Below are experts of layer 4 (counted from 0) of a mixture-of-experts language model. Rows are named router (the router's row for the expert), down (a neuron's output weights, with its number) and show model dimensions 0-191. Each number is 500 + 25 x the weight over its row's rms, rounded and kept within 0 to 999. Numbers have three digits each.
After each expert's rows: a language model's description of what the expert responds to. This comes from a sample of Wikipedia text that the model never trained on.

# expert 18
router:498454503482451518434471496501510501504502490557503521476536494513506475509529507492527484505508517452486498511509475498512468455427499500485488483445479503515478441478492467496518507491504478495480445531478517478505502531498507484501530525479509504503489506492492512504499489500490460492474520461508490549507528515465487496476506456521477456497486461526472510525494481499495548472510504491462525494487484522514485502480466496528465492500530512499495573477499511477439508555471477532516476503487482486488453503512448479490441462522509520491486535499474501554550480513506507478
down0:542531515504478519515491542492486504502582523496476508517500496495437515525523472524478523486507535494457490501513474516487531524465492467467495519503527516515544458489507479512508490492502525495543539500541506484494554522545505520463525548483493486544474509506512541482493487511473539507519490477500489480512518498518519470521517511476530511493429484477504484482508466433540550510485488548483457498509469476533512504500500518471480485499470511490537519489505510497522520487553461535516491470459516478503531471511480518490467443500502500525503502531519525478522489491527469514
down1:494503566522490496474452538512531473526487497488513492503477503502522489520466502497474527503511468465521487503504522523506483577515461501491517474485460473480460495485486492512530517512488479485508504449482512516498461519486474509501491565544502510520521566501494514507501495551546510504515464516464485524460501511490505569517506495443546538464518490480478536495504454445532483532472500500517455468488493509510481506531524500508471486528502481504567530478506496497495507497502480529502434517489491478482526493500473530495473463517508496479514509485498504464503490518494529534
down2:478506534536494520523522495446540508459483508526510529491515511529496545447500498487542500502515501490507532517484557537490468496527507510494504484470506493506525507503482504522520462479479522567474475506507482473520515487482504471493568493472465497514495537509465509508496498423494478501512515496518499477504526459550559523457503493511524485487486520512491485500491513536523503451494521522509502514484503507516509466425519513523527496506520497472523495520553516479466509507527467503507493470495517495494480478566494487460476465511517556547484464524464505510503501483496494542
down3:512495511464486514502493458515486443517499522500478497525497528513497552497466533481479539471554491473476486550445518520515502491467500528487488512486522504493487487486512499523519486504554506464511510489535484530491526505486553528511470496497511485495448473479486547486480508498515461421495511525503499548524500534548520531483500501503502509505467488499505498482493488542530507520546472494510521496500512538457489537538466512483438520497500471473454514508519513490504469517490544524525539465459535542505523522474505504499510483483517523491518456464485545528510508475476474495
down4:475525459503519483449514540493493518498488485505486473505531493501515504498510465533534520530525498513497476551514524478555483514480496503449504498526536493491505534504460448509525516555446426482523513499534492471539532467465475476528500489481502506508510521524523488553529507489535517555500509479486497490501526509548487471523508502464499503557502493503515493503490480473523511522476510505506467482483440503515477514476514532518479543501483497499529483464525455535470497492546469452495524519530482508483485448510470518512488515488497529509505475481532527493527487539488479486
down5:520530500549516511486480515471521500506513458485447483507520509519472510467492501554492497482482515457468478497486503502462509483486509531493504512497477507481494522483523541498474504521514497473521563490457547523541498529532501501510523481488542475552519528497485460531534499532541495482483473488491485488462508497478500536535479468482509532524548533549527502505472481464444478504500503492489500493529496527461488480456515484503534552443493485487500506504522511464450523509503488539518471470497450525524542455508500470502489511525495525514482503479465534513493492521469528532
down6:483509517478512516529513445506536529505483447454508493543464500498495488495501507486508509492479488500482547466526489530534487499494480517490465471422508452483508480467531465502513493551480518502483506425486467499506500490510503499511550501460498510494515487518457530485485521461470507472536511541488546492532525522534457526473451520499519504464493519469482479517472492509501505505489519512545512494505482441536506479482472464462483481509547550467491505497526506546478483488498500522501535509541499508483494491510535485483556487488516490495472537518527500486498500481498516535
down7:466489507456494489499483515515496468514502474482506538501486507511468466505501544516498486497519553489528492479458547511493505501492499502522514488493499470511475484492521470550528532513450515534477515511487495534473530534508525513525514510449479490481503553486531444472502463511460521482505526524513495490484480511517505560490531556515540508516517532470525489508547493477519483506480469502453485495511515518479463488510472479509487511480547510509486532435474468523477533464510524473443507562534510438511483509537508536501494481519501475501489493505516485500447507483506480526
What it handles: Article before named organizations. The word the after prepositions in sports, media and career narratives, usually before a team, show or event, such as of the Lions, by the Kansas City Wizards.

# expert 57
router:531442510515511480493505538472469485495473443541518565493461514533498484519525541496509475525503500473480514510515536489510482447509489485467517473492498599486478453482501511495507517498491522520481500503518522515517463542551474480495481501508518539524481513492470515477527471467545488494471490484518484487475490516501468492490518464535507507473508507502500486476540496513441580491512510475509533491455516536504472477500516491526474484459528513510445500496486493481505532488489467532505506470459490537521503493496499493501487483502502523484514505473531531500514473530525500541
down0:547508503471484502481529516504510498528584485515503508460536491480468507440474506486499532518533512487511487511522464479508538517460512455441535528503529465468531540488500490477483537500502520473523492518523472494554520489495481484493498514545488516506520498483493483501537510502492531445493525512457532488555475492515515489537485491461498482515470487525550507520529496475505523519477507465473536513495476475503479454486481535542497510503474502506490502481488519516515484519522496493512504528465514491448473525438548488545517486524511533498482476493495529502541474521482523515
down1:486472514454436484489512513507516511508509508508493492470467540468518496537512509518523476536470457465518469508485515457520463514498504490493498508433491513557518536460477543531466458552562509492496478505466494535483509560469537514453493513490474489473507524506463503471522477479454501535474515522507520508477472498470534499493524504528493521502525543512507547452503479484516489521504551522504496471498468513534508518485479488528485529514491469464514485466492501484506499528502511512451495500546459464484477518534530482494526511519518497509504464493493484531504497494525515503
down2:491480483442499497479492477511481532541471529474498560481509512461515493544501495482496498550521510497458508525532489481515466514481487480506537484550422489482521466490513478471519504487527487505497461471504488504512519498503490483526482509509506482466516503509507499490489466504485471536500539532479540498540513509523548500525481487442485522500525510469440462465490484487505503501470489506485519466478461496499555510458507491494523516514467476527547498491509515496517519548479491487491536532506499498565475474489490536473519455536509518502531522519515503491493425520498519514
down3:533492494500513511492513501483453482468485501497488507479480502522533508481513511514514532396552500477487465528479485485516478480495445460513518488525457518465485535503515514505552487501479505496503467564519494488517535464496504487498554484492488490471481469535489515547476518544499506506486537532521499500500529497510552471560503476508502490509476479492481496553467550549548526469522492526522508547522518489450485481497547488524490453503499512515524501523495503481545515530519518512488495511458476503492500481502496489500492508493513512489487462504462498541492506463485496499
down4:530501507482498516461463507450469513496478470513470494484488542477519492508500494495543528487523511534476543497467495483470461452494496510477526472488501451491493521552517505522504508505529491460440485481471489495504484445504530470541504508472515491519473477490540528537508508520480479523476465542521467504476442515516500501486438501470521486489478484511497514455552444493487469540484476551529493491515506536466511521452528470515499488515507478481482524445487479493528499506478493526472504527517511490519486502477527430502477519488502500531518471485493518493509520517484523487
down5:497485499553461483477488523507474529500486479497499540530475495479498475543509472477498492520503495496508498505476449442488435466499553460481469494554494528456499496490490492514509484561508481543534488525447529498555519501506503518494512496520512451491510478500432493506510490545533506561473515508544502490453480468489520513510495499488471522534494495539508482513476500517523477470530477486511473467548524506492485519509504480485506489505525506497512508515473513543522526504535490481506534478522510533527505522490479451510531525472496468493539541515491526501512494464531528503
down6:522517491467500475486537490557489516516494508482517497510514474469507491506477485493508516556478463484487504513464534473491500474527518502536480495542477513520445519504507475497446473481499434540510480458519470517511468521513518520519545521486498523482488485536470528475477503531477454494520485469519497485517488489499530499485523510500484472507542517539484490482510534534467486481447508505511517485476481476503504476514474501508533498542479524497509452513538468504483501526526517530436502460546508469522469507521469454459510499492515494473556454473490499519476510519508556475
down7:521521509488521499488550497503536538455488501518495522513501514497477461479495499478490523506514526542516457515539540475476548484496515492539499520458493497466441520467494540532494507518508479483517473488496495505537499542485511522550510478499504513526505475501496472467524485543507514533463506521498439503527538495485483518521474506481478530545496473478554490517488495496477496476451524476458454487481489525464488476475496462514552491529542483477517484478427483507472506480482485490523555531552498503511546461512476480487492511485506481526522489495462520498490481516517493513
What it handles: Infobox field labels. Field names in infoboxes and taxonomy lists before a colon, such as Species, Location, Genus, Coordinates, Born, Religion.

# expert 15
router:518450523483492525467484536501443520491487469490490551502526521475484524512530491487476444510514464482474472526485465531515501474504494516503478460471483512514504479499472507492503553495498564518493457512470510474545504518492494472522532540503509508504449519495474526472528501501520476486470477517495497525492524528491459511471520495526508520446460497471509518471502525490491532501496524502482532526487492520532525516451496475516507461500568521482467500499528493516463496546469478505524471523507516520519489521482471520499435458525504488497501540475505546491553495536506484467
down0:484495496469469475488452451551482452492458467475492495500551506514523515486515468519505496551501520491510476502478477533529547480523519520493499537504533527527507456512478480504499514494519491483494524486519543530532456512496527541482521473494469484510524518510497516503484491470520428491490489501530544488459502503546493504508539471487495501498522523483541508519525480497483506505485493486463500531490446508521518522517525481508494494465487489554521507470472453525516481527519499484469537471498507472528526505536473522477486498520517478519512441540501510450529482560469501478
down1:504482531498501509468521520522518501463535434486537485498491536529500457477534479502482510457500521480501435465528498522508504460482515545480520523509501544517493527513472494498467481509482463500525504517508468480508524499518502519537460518531516460549505470536446490506486501523509421526492497514538505502508482458447486500461494523508534516525497489480487496534516477476501486510474493498503503464538471486520452521491490522508503494498466510485499527490536491512557540495510526478475455505520543504520510521525483526496500536504496501528446458557521509516492468503479492510
down2:505546429515491510524531491528471468501519488481509526520508484474495447475499502471467469543509483439513504524535465482479483525507545510496499540480471488500549455503475523517510488516529493527499553501505511471523511497532491477542493517502480494510495479496503511533514545463548493509574465488465509479490490558544448523554476502523516492511460500510519525460519511446511506548517526465499498529508523501502463468479498507513511509487515474506530504512516503479506457483500499507536494443507486498495491508538493500470493522516508487503515483504490451517504497474462489512
down3:539491529467455555516485507487503494458518493469502463520482475476499536512496524469481515463509499526489477519500531507456485474467563520506470502498460517521448530530508477507555496537508530474492495524513486490505509469532518515497490484497498496493543497533449486556547474506489438452505522475478479471503466530537459522525471527495530507506528492444517471508492527482497509477509496480520558476469503507499514495503493530494473501484491518511488493513514512514506543550469507473505508524522502520500505493456466466458467451509533507488496521493499525482508509475484460529
down4:507504478493495492506476520505527486516488521497488515486512490480490513532468511503490485527432518518478478518517509492488473482513502494521453480486517488481558513483487511500507473511512466508552555510508454469561454504497532494504493481478479494521515527457486483480488501565508495520505500476485516507474511489542519478472478505509523519519530516502509475518493494504511477508462531489504494497495455519455566471504543520493487475467544507512482527471506498439451432493483496543526521507494443470529470511504482517492466527500464454516538531484507486523487557475535524525
down5:474467497485500451500530509528495510515487496492492518536499484491500522538514512492513487491536471493471496532477520532482481492497490505550475565515565498509506494520527465527510510506490534533514443551503507489490457521506521486487492496482526499412525478500460496523459475534483498545539482513481520526515492479514524497519538483518480483507430519524484545523477548482449474482491508539493515487495517539501492497518489476507477511491511481492525487482483541498438505523512551534530479481485480488510509491494531474519529518513533500476557511528526481506491485482491468528
down6:514501529488477515463513531500502537492485452478483555498500510507483494446508505516522486535493525483473502533527510516481491488521509453472498475465504441558546473485526502521466514505526489492557488480531498478525491508497485535472532499526548470459494469473440508487491474503505486497466533527527492500481495526502493489484510507493499509527455517513486505530480508498570485504510527476503510501487518516466488502512492507498485473489503528497510501515486503489485485519469508496532513513465475487525557513556581515513521474490531458543448534539503500522467475531525522462
down7:529523476524539474502500504520535489497517514518504485427491480498529486499484557530484512488480499487496511481506475521486521489550518468475503481513475510507494482527481537477499473506512532452483516505519514504494536499468476507488517485542473498494506484497465501451530484512499478486498504510449506517494520489463462539468472557497490532515513539487480480521483471523450551507479474505466514494496529520541480449502523519481514526479443560504508501497522502473469532505513572495496432464496512507502483449518464540518508489531460497483504533493518521471467492475489497509
What it handles: Capital-letter acronym pieces. Uppercase letters and letter pairs inside acronyms and abbreviations, often within parentheses, such as ISI, DOA, C&WI, DS.

# expert 1
router:527478568495495483481460484497493515464471478513529524507511468507480476517509479461491470479483498515484520542513464479525512478475487499489518488527460533537459517486530461494486547529485539525502492536502480494500482504529469484524511528483513519475502459519457498502500480524477465480468507483491504512472511507468493511456468482509498509371503495489515496517508582526498523453523507497493483473478509513481510500517497494543501449498525507499484507466503504443495493555501487500512499509482508554505475535488480530497514506475506509489527473484495528529534488497499509474
down0:484471508463476497513532489498473541503494485526479574495510525497517483514499498488492483461507486457452490522470478491525501476500492476502479463506484503494511466454499464514540449514524554505544523537483458469473477528537490494523502510484495471498469520495489513513523539481452474511474463472471461465488488459508495505465471538473522459482489453500465492464497515503527501500472525508470489502507505508515522482494493529509495467496490514558504506445529516455463461531473469523535462511534493504505482538470518491502520488520495491500467481494489460502525506523536497445
down1:515493511461563482499490541503496469470484510512494496480508509486523491548521481536535500494483551495489530527545546472515505485483485513522518474539550468532482512534506530560498507502485508505499510516495444455481477482494502487501493488463506493507467515527486495515489507510533524547477503534472505500533539491503533539490516510464506538488491524526526541514499524481519508489501495517473507515504511503490467507489565425460526562463507556475479511523507489476545483520514501465516490457504515514513497540516478474461529495482539521494489523512464505505467503509535472491
down2:465509558462507523503516498488503468500457496499490493490538534517513506498548495486457552528484543509482508495516507522464470511551505486528490501530515528499468500509499479529518541569496546518495486523484474552509524504503536462436507527535538448494493478475504544509497523470490507530451508507510507472496496553520526502522462544501497483516493486495480560455500470531525489468535519482510463504493480492504509496509476496521485498496543492526495466507502506514472515509510435494511525475536498541519464494486511453493492517501495511504520505547502495463517517514472514518
down3:499500538496524473478508534457521508464481472466520476515493483506523472489507495465477496486468506534563528527577535524465509519503513485470510478471487457470451491502509484488467493497502526492512476458475474527501541503490511526551530482483478533526515524516520521488541488467474512489499468514524486508505454533497451464527503439466462487462522498511513459516464507513507477528492489515560536496514531514504499519511537510537495528524495498503529501503469478454470494509482458486513513496523497505491452512503515522475506492458508497434471521499494512519519513532489489525
down4:557491487490484512488470488498475539519481485519499489488467491486490475529454492489536475529484494525518506535528518483533487537523530479499505532479509540477478511459498529522489522516550548470501486480483501486493428444509494521493496452497532481487532520497525506460517530463507547492507563509529510501533466499496522503469512489443517459524530496484487479474518467518525489514474507500473488557514468479475530550506440494492493539480477494487503503484504476499507521523506503480473484526496445495499472524490544515508461536483503531535505516532511460499487539513483507485
down5:477504471492509475458506501504442509461511490485521476525495514470532518555520521426472539454518479523457481502540528466533499484425475480462540499502487504491532492473468495525500489464481527528527512469472498496482492510543470531531505508518513485512498537538455484506483535496473486527532522454493494482522539496549524506511515523516510502488488480535513496501519525503505462479528457490521487500525476520538492482489476489489477501493485472495485487529535526504516554528551450474491504506502490524492521470512511501463488474484522502457544503538519521487489487529507520496
down6:488521497509496485500470461486520519481496514523541504488473487476444536511520495480442478480507486535487474515533464561479529497484549528485492481532501478521461486521529466480484476507486526521474522473509494491509505501478500474488498534446467479478502527490503529514507488521515493494503490543517510521505514497468493486500528515518503510486518476529502522467502498491534453492492464484491531491454479515501512549464507520516524548543515535521460506541555523479486536458482449503495502495532558504518549506503500485539483454530482497505539530488503525572521500489518536490
down7:497478482516512509494509524524474494489478541520533522548519515526498496519481441495499508511526485487495538514543441480456536473493537477506492495478479483529501497514493495517485548488493514533494472473469493485528560534509474489477509529530495458536480506496468511524444484535503509502541487535551475512523507522481472498485467502511540526468495485490459499518531492523478522542485530513464487429524533471510500492510510497510474488486543542517532471496493448500468555536535500477550506498459471505502509479484531492510520502485481490518545514534482497518504475474528485509
What it handles: Mid-name word fragments. Word-piece endings inside proper names and rare words after a capital initial, such as M-ing, Is-ing, Har-per, W-ake-field.

# expert 56
router:505499490459480494478482559532515518476489486527499527519524523484495503472562532478483483499523495502515501541482494487479484491470482480492504486501468517506487473481504502532507488457494524465519473503487551476536484498562505476493485519564495506508478495542510543453524456452487470486471492515517491522493546498487472508534500517530521466502484466534485547527518478479430518479525468481481502465438498508506507551500474476518446484495505546534465523486466493485444507522478462497543505509482505523514488504555486503493498518495487500488498523490495533506502478489534487502
down0:490466511550530492507514535539487540508523501481513508460517446480487500491506481544484507497506501532499486474515473502476516491547528524432504531483529501502481541484493537492474522522522470511497501499560454454460487491505463446522491537502483442475496480539479506515524468490510485504513507471513484538474503481525502564516522508511508497506539477515465517488501462474501504509476496479475492487539487488528521531514496471494494529500497488478481445505500512484504492504507496511480503489484545510452503512467429522523453464506546490456489538508511471470475488491535531495
down1:437521467510508475508523513532485499487494512481507462520539476495535499528540502499460500520496535481519539491487479492505572494513518546513464497470472500524543466477481486479539444521523515546482546471502486487505516520491481521500510497507499538508505480530466520488497524482493510509488528492513524462520476443481471500502491533489521480471463479534507557490506479496487495481542519473500521494498503528498508531558467473506501494522527499496467436481475508495549476511523520505520541457517517511487508491507480477446503491511502496521544463534519492496493497558451489474
down2:500501517508511495482507480545529490511545494547470506456462527474503512500535474500463519546472480478510524492470497537509490480495530515488486510475489510526516530473516485471497525526520525513504521472455476499513490499527492466502452502520482477507486505528506498464480473484511486522534462480486493450482480510475496520436479464499510497469501498558524538515463513494500505466512522496535463463541502517509534496475477490489531495543470505453486480523473522484498508456470516451487477467463481501484504559497509505508522527527504492492577537531506506496465475517563527522
down3:468453517478490473480518490512496514476497520487479459509528491531503494508558489465525496450461477489520500497472484534446485549531500497521519470506532465504518515493487500507494477497468518482518521514502515497502478502469477491494483541515548510491503498482509508504444525483471519491483508439515517514498507501499481523492472499523548495540483539476527541524495468542477506482483486503506518509465563501506500531523514498511500531480464442532497444484530490523511475501496495502520559515495518511471503499482513473455491540556494497497464501477483604483496495479486485507
down4:510512495479499477460507525501508543510490500473503500484546467469473474580510488513452563495521538520479544511527529495483515474527519591540527530515488482491532510461532502497489453520512501527529468505493486537500479496527555472470506492483527511527493536495441475504503523474472503485461506497482568474476527517496512511480473466495456500484497529495519510470499488471486473510491511514529500472530498469471494532545475503510473527499536483511496521475503523466513520514493483512496490505519495499530497525545506492555526501473483504527487510478515502501473509476533519475
down5:481533508490504468492489504499502502493524543532494508522507517496499498494495574490477488505486490512490474498508492456481470491470493514492469533498440519493539475459502528477501522495506504487474501483471554511495497554533482512512558509449519495508539532465515482488469499500499568501495458568459496548501492529504492482490501517511513516561483505523521508514500507464497520492474508504550504545553486506478535472497498526496517485489499487462477553504518484502515485482469506463437487491455523486536497558479485503536482519455471456507478497501500515494493525500518509471
down6:458561514560539509517484516462468484497494511488473495516519493491484496490504481503523499504454486519456523478468481516520477534486521491478535488488497479516493508515493496519491521474491458531540480512475495512510477531492480494573557506542477503529476545496451510498496449507481498518506487483551508462489450495503518473544531484496486491508518500500502483523443485514511464457526470456466514484508446530523512476494501476488492500487491450454512505562480471515521489459487521498502498481547443509526513522490455489475476479525518498500512469513487499493515488471524496489
down7:492493494531498466542525454503480533513456510562517523515482525489522495517500479492485532489507530454529501476448481510494489526487480475547500527461510498540468527514472506466531536478528496473466504494492467520513503512455511485520507490464467496509459536502502467501465479485502503499566528474508518461527455494502486494560509523513465528439492483500546511516500489471513496502480489502504468503518500507459508453511535506530494477501521558513541479517508527494482497470485462485492499506514516498479485504502491484518519485481547556508477520424513489484516512521521501542
What it handles: Latin-looking name syllables. Middle syllables of European, Spanish or Latin names and words, such as Eur-oc-lear, Eur-as-ia, Chi-ap-as, Poly-ph-aga, Ferr-ari.

# expert 14
router:502516543450471485456491501497525521453469447509520516502505526498480544529517553459522487502466503468488510472478520471523519487470507473517510488519468537497439485484510502513510520471491485494519438499466552478530461522507505484537505505553518531548495518519466564465490486500514497515497464500478476551493499510482490516485497492505514487458518465487534515511498517491452524470517488483499529512494467491479514506473487539508470470480503536498482553461504491487510507531471474517526476512447521533527488519483488464510471510542483537479500518512487535523484523488500487473
down0:511509485479499471537511488458523461535510510501530504520503509477483505516471497537521510499491519498481501527511544507486494535507522479499498499505494561513501490483458503471509460525476498468534466509534495506466492492534555503482500451504529461489542462454508447486498459527517522511521484500470520533458520498501496547514522498509477490493483553468477523529461493518499522482476521475514464495467546523475499495492475507546485470472479520515537505471520511497484491492516455531497498576473537508464464479479496510450476490437490488527502492494509524469503481524474548499
down1:523503485475555519494449498524521485472495497453480492494517502473484498477484499499494473511521511536539525493518511504506550517482463532468486479475519514473559502506488495467516522495550500493513545503511510518506506479509512496504451471468443509472508478513506528545494465479487501497522584516528488487508469555452504506498499500497505446513477489504499509473492476510513511498521514507493472507515486485497498500505466512489500523522451543476502530503472512496512473531560499528529466508482488516448518511510518476473555452511525503520469530528517434524460498533499534538
down2:468513514535447504522495495485510516478500525475488505513533502482479509504485469531482466507509546499486501498499509456456550523531524521518484442491481526509490467519483471459470489500454514494503493535469453565445527501516500554485448514510487520493517468501513504481523469476446526534512511472500475535455460468492483489527471485492520506480512481482512469478496473475491506544508437462501508505481534522491462494463544482512523509499507507498472521488502473566510497486537466499484488469509509499485511488488508567492483501475507502525552506528497522530504490506486488511
down3:467510472467503512511528472525461439484499514479484489457482465511504511459511515440478479448480507530513490480541528519528472483462508483494488498499498496490482499473483498453500466529464477512482539499484509478524506476514506496454481468508496486523490478509528517544513502456499508526480506521512425484529505493485505493495531509489538513486513488512427476505464460482454482498502520528522463479530523511487521542514482513496510507482492568520500516509527507533532525530485503516479529515473479520492494474514534493462488466460527499432513474513526471491486546509469474488
down4:518529490497480543510495572512502508456500485458543487496491533505500530531485502476542504488471491508471506462482480496507498485489517506488468510569515523499500514540473506480496474460459482490526492473512517524480473551513497479478514499495532487477497474467519421518503491533463486494506510489468483504504521461491494554553508472493507506453486513516466478461532507526467541508504490538510516492513486520497479530539511490477508481483501496530498491505537478508466489478556516491480517463499544513473539511503481533492536521499498455468483473513502500476475533469462484434
down5:516471518512475496520467490492494494508481498473498511527479462474502509520523488484473447483502503495511482523537512454545531502509513493503459450512507444528517492493517511535528474481514485542500474514539450468522526501496494506447475529524537507547487470506477520520483454462518518515504527519482474555539534480522489468491492479511522510474522443499532477506468477504515491545460523476506571540511525477469515493464489519489516524479484506492468522511497474496468474499496481481501486494472472471490499508488528512469484445505516471510522459480444508536473504542483475503
down6:474482492482551489558496477476470499515481502506476493511505481500483475489465497438534461473483506467476514499497521504515491521498506481486516464495484528544482529457507510515508488528462484553545492487520527503495484456524504457504538485548498484489519436531495518504511488508507483527487470496507516517466495478520429482535504545485488519486521475493472512491507531518522509505506526480482531477485509532516497478486565500489476507507493482442469513491468486482516465512531504489519530529520475487540493499496540483445476465514448510553492484475472469505533485495540543505
down7:470488481465496517483432502464513499495487486515460492481555443509486491478504535524564462506535512499568442563497471500466490476528469488535447513536512477486496475486547486522491495491558503500493517516515507496499487532481485517517546493488494524470489478480520480495512505434493453514503499498497531529503505522513511538517494472534481504500476493502489485509463511483554438483485504506483505477480501534473510482487492512487535518481535525520500526511503530544476464503525478474537503515520482457492492494494520529530506500506471472489536506521517470532528506521497490509
What it handles: Foreign name consonant pieces. Word pieces inside foreign proper names, especially z, f, gh, berg, mann, as in Giazitzidou, Nimruz, Tiszavirág, Uyghurs.

# expert 19
router:492457540457460471489482498484449564516503429544512490469505488488476485514511505514550450503493516495513533515488498504506521503511507459451523454474477529494488462487486487516509546487502489467480495530515535485537515520490512532560504513520543546493457471472470531526541497480489514497488476484496476519527508510479472504480476516525508489471493516493518479501493544505472523451546510516472545520477505515542528503510488478543468489474513522524490514505494492486477513481458484515513532495500530514492478474528465462537445502527469505504532511490511507525481517493521485524
down0:481483543448496546476523489531489487461538511520500460497528508489514496475501516512478508516489501447466515466480502478509502544511531484463498527492517522496510478503440521521472478521490515510501496526486500520504482464521477489510528465490498541531534398476507498484496479525460491499474540481523495490505474522474492507482529508502551526521487467490518504457515504525501478467459496476532492477553488496461501481527501512549521491477497505515505471491471516520523548492528480455477525486520552508521510536485478552503509453492529510504486514507504461494483539498525527542
down1:484495503513491498494518502478519455486455503497490504501510492504492461523493466498495512483492523503474481516499497495509451520509455485520525502488531480504525501465498525522469492454498479517497487520503535510525484524482472536499489512491476495488518512483503520476511503497501526452474446500514498508514499502476510467509485467539468478547495541528536457455524525543472522517538503463568484511465492471540527495441522491475505584482503521524556498480457481504478489479512482465505467507463484468551485465511471506489525443473514512494520473517469496548515494455526506535
down2:511517500493508479502531577460545468523496480447526460528528487508517492534499466534501502485486474504515512513498498483502490509483493516495522516495496492552473525524462534504490514504468506520522451493469549520524493492476549532462493507539527524443561483510498512511579520508527515509512484542482472532531543518531486541453503467558492473528481443522493499513472487507467475516525513484492497528500457520481491514492478491496492434518505481513514530462503498498501469501541489504500503488523493512496514468475471509506490516482501518497536505474477476472480495535512507502
down3:492544483498504488457511479497553505461548511474459491528513504507475489464530515507475479502511560470520517479497472514517510487475489527501479493490490539550497468518476486485524511488495496497510508502510473520517471490497487559534510490502505519523495528501542549467475495475496500485529474478493486488515526546495500506436480532532523531499450493495542511509543503502503483486546497483509487499489448475517532498496490510493503512492507501491491500504476499524436512489488402514497516551484489553549526465516497508511494452500498460515470510490534498515483448465464526495
down4:465487496553439443480535460482509495453496509510451508522467483493497452506530543469490471504495519529550470507499491473494465506502501541533455471475506505516493477510483445533483515501511506479543467518452519464496515537506502485558481490460495511507467509508486514520465529504485534484525511491481472513477508492529493470455521511500537500495466509527514521530523501494462506526510503497523504524476474492500509462529518515489463529471481475463483496491528492483543477482504525502478457504522529527464493530516487502517463461513512516527485518505456499521485481566505471498
down5:514500488517535502528528482499504499506486497481551511451510519477486466481512543509510466497470497548492514480455477481508489447527464483514509512486496518501504498472543525524540518485488527517466461505535490451512493499519481512496442530492521499487522549520490515528508486516451529509502505524476504497496504481522501463470489537455475534474509559458540491505461518508534540518515517467499518505476494494501570518487468469455517529506514535508489468478517496479493502476485442480520496498463529459503456503487481487494521498498532476472461467483513498486496432525494485533
down6:485518515470460511433504536486462514489523508483449504493515519572520513507516486502519489470529478539511488461485504493466542509489485521514515536504524498477542522514528489493462506506504487480520531475519535528473498522473497449523482495451470496488484501521499485502454513474479509485448527544466531514485520529535540473500512493466480524498517512510518511532488514501516462452479474467517506489487525483456483485486478510466508508481528495500531497513488541480484550513525478467479515493521508542482492500452492491509534467470576477511514518510517481494475480509525553536
down7:512511534497523515475480510543497422500480516471486546496494463523464467482520545493456485512526471533534511534514484540474468512448494487483515549460444555503516504502539487468516498505483491486496474526471518515515502519491546491487505537481501522468496557495502523487483509502484490458519502457513527503448457514487493490496472500513483496501446471539445500510502496494433507524481466481531465486485513507454516485467519542531519513514498522511513499483514474541516518512513494489497500499483500497479501513524501510467480498538469487467501490530505470506535485452490518526
What it handles: Year first digits. First three digits of a four-digit year after in, a comma, a dash or a month name, such as 201, 199, 193.

# expert 60
router:575483557475513512484496495500445511453514499520520538463532457511511506557501500462518462501515518497498485521522488499515522474456452510465491473518477504511477500473511486482521533516497534521509507504503465494508487524501521489502486461532510523502491493488526514491488473530494447501477509503512445515510545527484470512470518484496503545476453489517513494494486533536490544495504481482492517534507504577496509564517520464567494465468530494497459505508528490518527487559487480505527496511492530543515486465479509524527481491494526492485509492472509497505524469520510487466
down0:561523467498512511511527481512508503539527488454491473501518532445526476546478474519509533508506507476466506516539463496465531510525481569471485521518481528532524530536493473516493470500490503547469499511528485524528500493472535492484482470477479516513488496521493510457511477483498490506504495507466487471530493540453492525526499546481506481493540506502512522517485513499478487494514538549480444496479539486512461475538522483498496510463481481475518524505545517518510468446510491541545488508460529556485471496557496467480489474482495502509486540487509482515502477487516468506
down1:491474519498492509469524547524477492476508467501555494486497521537519478462479512442498487512459545487505518524528534497482487468489483486531499508539496497510469506531491445456451501503541531493482495527445497480512527475520502508527522447496527502491488513451522493480480499507463504466497470522455493514485491531505534471433456531526467507505495509487489481479486499493500504498473515510476503495506518501546510506478525551504492499502463484495492547482513487526479516523519528473514496455521526510484512492516484487416513482552471509493483495525494531478482497446557511505
down2:526492503498508541480481524477466463523564505476489499538523502462532502507491498475497472503472522503501505519513470511533481493483448522473509548514479540518481486512490497564438500505531515468490474476481503507505474516503500523527499507528499465468552501488481472515469452514501500533506543541512468471485507498522498492534523486492475489486540535500512512507528502533508527538519491509536501477467478528520511509491485530480531480463493500432482509488503479531521499468499445536467502494517475436497516528497477558491490528524537477510555501490457480487504522499459505492
down3:549533501534513487489510475504476524492480453503477560500486486522507520454505494513513504505489468505499535485504492475543504449453473484497494507532483493511530481471523486479517524476524506504495524457497501484518506477504483452505435475498521502449492492509487437478494509497560563463502550541463545484473512458534479464509529485503498514488501501493488507477490478516532523517496495470465507476498499499485540500474497473463467507497514494474467518537487520468500478467503483485487547494524499517484527476567509473518483500480500501486532559516499469498493476512455492546
down4:497483514524475495516464508518501474496479505492488493519488485503482444478482528529511495488498535488516471498503484509466538530528553524486520485496481545476501494519498509480501478469534457509474527467597481535454465508491503468444497549537466508521485472505476522565515524527495506483474500475500528548491509503493507519482538439485470451498452463520526499510519492530466519500512475489502472540498518538492530489501497498523494509481481472520481506502507525489464531513467477473526496501515504512488500488493435489548460502489519502519475478498487517473517549498498469521
down5:543486525538546521482524492474487507493473491471473504511494464485490499473498507527505502514506480495491547539500521489491481501508518526482474504551517541509508525504485519498507547505464455464508484475534498503522471569465463508513516525450506514487490531522519512482515506471480468520533529551499514514486496504486476480501489486526468497529477500547513541478451470538522460505474495494541503491530524438479503531515452476496483502526509491494485473457504492504466528483519479508530494538468507516467477488515520476488454512430513501529517492522579480521500504519484519474
down6:501489515547491510498538549583523488489517501514532485512477498477447552493526475469474479525510521533529496498489517483503509507477486530474470511520469520466499498500529498509519503577492499476509502510467544481466511528483515439547481498512509519484468476521481586540519495520492518504478500549516504470527500509502513535505478497484516496513506517491478500491518534502492492490467513495504483504501550491529497504499552489506521512449512493506496517447460511531526436498497531476494521505510501494487521489459520526496531466514517462477467481495536492496507476442520510508
down7:437535494509508522469522461511480519510477510503487524496519521466493536511523481454475527483465484498509518488534497495548475515562536481466494543521489509509513496483540496509546464474498515519493505477511502504488560537506488485496512502498513475467528508471473496486505495451519504460499532516485490420494525490543518518479521565525466490502554492475522505497486536532496477492510462505535500518509483472497531487536499533545488529500504505458481494461504451489511454467512463535504510514516458529507501515495534552512481506521497509520508532509522460480512496514524522500
What it handles: Word endings after initial consonant. The piece right after a word's first letter in ordinary nouns, usually before of or and, such as h-ec-tares, her-d, p-inch.